Weights of a small mixture-of-experts language model, trained from scratch on English Wikipedia: 336 squared ReLU neurons an expert.
Below are experts of layer 5 (counted from 0) of a mixture-of-experts language model. Rows are named up (a neuron's input weights, with its number) and show model dimensions 160-199. Each number is 50 + 10 x the weight over its row's rms, rounded and kept within 0 to 99.
Before each expert's rows: "mostly gets" lists some tokens that are sent to it at least half of the time. This comes from a sample of Wikipedia text that the model never trained on.

# expert 34
mostly gets: " \\", "born", "а", " born", "и", "е"
up0:54 70 50 50 22 55 51 51 47 43 43 59 59 48 47 58 51 59 49 68 45 55 41 51 42 58 58 51 43 35 50 69 51 46 55 50 58 37 50 46

# expert 6
mostly gets: " La", "na", "ma", "ie", "ara", "ena"
up0:61 57 44 72 45 45 37 44 33 31 49 52 55 54 53 32 66 44 46 72 57 27 57 50 42 60 48 60 57 53 42 51 50 49 50 42 50 53 35 66

# expert 35
mostly gets: " \"", "é", "\"", " '", " are", " me"
up0:41 55 67 23 57 57 45 52 50 51 51 39 48 53 43 75 29 48 50 54 60 47 43 49 44 55 33 48 54 49 41 57 70 53 53 53 57 46 58 68

# expert 7
mostly gets: "–", " =\n\n", " late", ".\"\n\n"
up0:64 48 51 46 48 48 54 25 52 44 63 41 60 51 44 30 57 61 50 53 69 60 48 48 43 59 55 53 40 50 43 56 65 54 62 72 50 47 45 31

# expert 20
mostly gets: " B", ")", " Ven", " Den", " Sen", " Hung"
up0:50 53 43 52 41 42 63 54 49 47 46 52 50 58 60 49 46 28 45 49 54 52 52 49 54 45 36 55 40 61 48 43 65 62 32 43 51 57 56 40

# expert 39
mostly gets: "S", "-S", "″E", " region", "ā", "/s"
up0:50 65 70 34 48 59 47 48 47 49 56 47 46 51 61 41 55 47 60 40 49 31 57 65 47 56 42 51 40 54 33 44 68 74 51 54 62 49 36 43

# expert 27
mostly gets: "berg", "ald", "ñ", "cel", "ff", "š"
up0:55 56 43 40 44 43 40 49 50 35 36 54 36 46 60 61 47 61 40 38 42 55 25 48 53 32 44 63 44 54 57 60 35 56 42 55 64 51 51 42

# expert 18
mostly gets: "ab", " dist", "ically", " cent", " days", " day"
up0:36 42 31 33 72 45 37 32 63 54 43 54 42 44 67 58 49 48 47 53 59 47 48 63 51 61 48 53 61 65 54 54 61 53 54 35 56 48 56 47

# expert 21
mostly gets: " Y", " y", " sim", " them", " Rich", " van"
up0:54 47 45 55 53 59 49 45 51 38 57 43 36 80 54 43 45 55 54 57 60 43 45 45 48 48 53 50 46 54 36 55 64 53 57 50 46 58 49 69

# expert 33
mostly gets: " and", " &", " or", " but", "',", " while"
up0:47 55 52 40 39 45 39 57 65 43 50 48 51 39 48 53 49 50 66 65 45 30 54 42 49 75 58 50 61 62 75 42 51 53 49 53 64 49 31 56

# expert 62
mostly gets: " S", " Sy", " E", " Ly", " Hy", " Cy"
up0:57 60 50 50 39 44 44 50 51 51 56 55 40 44 51 63 38 49 62 67 41 57 26 61 52 46 64 52 47 51 59 56 51 38 49 56 57 56 57 41

# expert 42
mostly gets: "|", "=", "',", "-"
up0:49 36 44 43 42 48 57 42 72 49 54 59 62 52 62 34 65 66 47 43 66 54 59 44 51 44 31 67 40 49 43 58 64 62 57 62 53 58 47 46

# expert 12
mostly gets: " Championship", "BC", " Cup", " Division", " Championships", "ER"
up0:68 50 43 57 48 49 48 61 25 57 32 64 51 38 67 37 43 40 55 51 52 58 51 60 49 54 53 53 51 43 51 40 52 68 42 43 43 63 34 54

# expert 50
mostly gets: " St", " st", "St", " Street", " Bl", "-st"
up0:20 52 53 64 48 54 56 59 46 26 62 68 56 53 58 51 55 51 59 55 66 39 56 36 54 51 56 43 46 61 62 63 47 56 68 43 42 63 48 40

# expert 56
mostly gets: " program", " series", " television", " system", " radio", " episode"
up0:46 42 55 61 51 57 28 46 58 65 51 49 55 42 46 59 56 48 58 48 64 40 48 49 48 45 49 45 58 55 54 31 28 51 42 39 43 64 50 46

# expert 48
mostly gets: " k", " support", " land", " attack", " prov", " claim"
up0:54 39 58 51 44 48 56 27 44 59 68 32 43 40 65 45 40 52 44 47 55 59 38 41 34 69 33 48 44 64 41 38 50 44 38 51 56 43 37 40

# expert 17
mostly gets: " began", " took", " wrote", " went", "pite", " worked"
up0:49 56 29 36 50 57 44 44 57 58 46 67 40 41 47 43 46 53 59 60 34 60 68 45 67 44 48 43 41 57 47 39 48 55 47 57 62 42 34 45

# expert 15
mostly gets: " Gu", " San", " Jo", "ou", " Lu", "u"
up0:40 40 65 53 39 31 48 65 52 61 47 50 61 66 57 35 45 72 58 45 46 51 51 57 47 48 39 65 45 49 41 64 49 62 45 38 55 46 50 55

# expert 57
mostly gets: " sp", " built", "ected", "ted", "ized", " sold"
up0:65 64 42 56 38 45 52 54 55 46 58 60 43 49 34 49 49 49 38 66 67 46 62 61 47 41 54 55 45 43 50 44 47 34 45 49 23 52 40 50

# expert 37
mostly gets: " Coordinates", " term", " Total", " Date", " Label", " Position"
up0:50 55 35 46 34 66 46 48 46 34 40 46 51 44 55 45 55 48 62 39 50 35 48 54 58 58 55 34 54 53 65 44 51 65 43 52 61 60 59 41

# expert 24
mostly gets: " Az", " Bh", " Kh", " Ak", " Mah", "akh"
up0:35 65 54 63 53 57 50 39 50 48 70 46 41 70 62 62 53 59 62 49 57 42 55 56 60 52 49 57 45 52 43 41 59 60 53 49 44 58 58 58

# expert 46
mostly gets: "°E", "°W", " classification", " century", "Personal", " ISBN"
up0:40 45 52 37 68 52 60 74 45 43 32 62 56 45 31 42 50 59 53 37 62 59 67 34 47 54 62 59 61 58 45 48 72 63 52 39 59 66 44 54

# expert 58
mostly gets: " dep", " Phil", " David", " Charles", " William", " Par"
up0:55 65 40 48 66 52 36 41 59 50 52 39 59 48 51 45 29 49 55 46 70 60 58 56 48 38 33 61 75 54 42 56 47 69 47 75 42 57 44 49

# expert 61
mostly gets: "\n", ")\n", ".\n", " cont", ";\n", "\"\n"
up0:75 53 43 47 39 44 47 39 61 47 45 53 64 53 72 50 57 51 75 50 52 54 55 51 62 48 40 48 71 48 52 52 54 53 50 44 25 49 53 55

# expert 26
mostly gets: " v", " j", " Rev", " rec", " dem", " rev"
up0:59 37 58 44 52 34 57 34 48 55 64 48 42 56 47 58 35 62 56 65 31 43 55 39 55 54 49 49 52 49 47 47 54 37 40 49 48 59 59 60

# expert 36
mostly gets: "son", "bert", "ler", "ić", " Williams", " Scott"
up0:75 49 62 45 50 47 32 40 33 47 54 50 54 56 58 46 44 44 49 57 46 54 76 49 40 68 61 68 30 45 46 53 42 57 49 56 49 48 38 55

# expert 0
mostly gets: "il", " For", "ri", " prom", " free", "For"
up0:33 42 59 49 43 47 48 33 37 46 37 57 66 32 65 56 49 51 56 54 44 60 48 56 48 36 45 49 50 43 23 50 53 59 36 60 56 45 45 43

# expert 54
mostly gets: "),", "\",", " including", ".,", ",", ",\""
up0:44 51 66 48 39 44 46 52 44 51 55 41 51 51 46 63 69 61 48 41 36 60 57 60 58 59 58 38 40 58 46 47 56 56 53 54 59 45 54 40

# expert 25
mostly gets: " would", " can", " will", " could", " did", " may"
up0:55 37 37 58 55 50 34 65 38 61 30 61 45 56 60 64 49 46 65 64 50 54 43 44 52 42 48 58 44 42 73 61 58 50 38 58 58 50 40 51

# expert 14
mostly gets: "28", "10", "12", "23", " CO", "22"
up0:36 42 24 66 55 48 41 53 44 51 54 55 50 41 70 70 61 45 53 53 60 66 73 38 35 54 54 38 50 51 60 48 34 64 41 52 67 44 45 31

# expert 55
mostly gets: " art", " Art", " International", " Museum", " Air", " Arts"
up0:43 55 77 52 46 55 41 59 47 56 47 52 52 58 45 54 60 46 38 67 28 58 56 57 54 40 56 36 59 51 75 61 34 60 61 65 63 38 49 49

# expert 41
mostly gets: " they", " They", " It", " she", "He", " he"
up0:56 46 37 43 53 22 63 32 36 46 39 48 64 31 45 40 36 52 49 53 55 52 49 48 61 63 48 48 60 54 49 59 30 68 27 33 43 62 59 57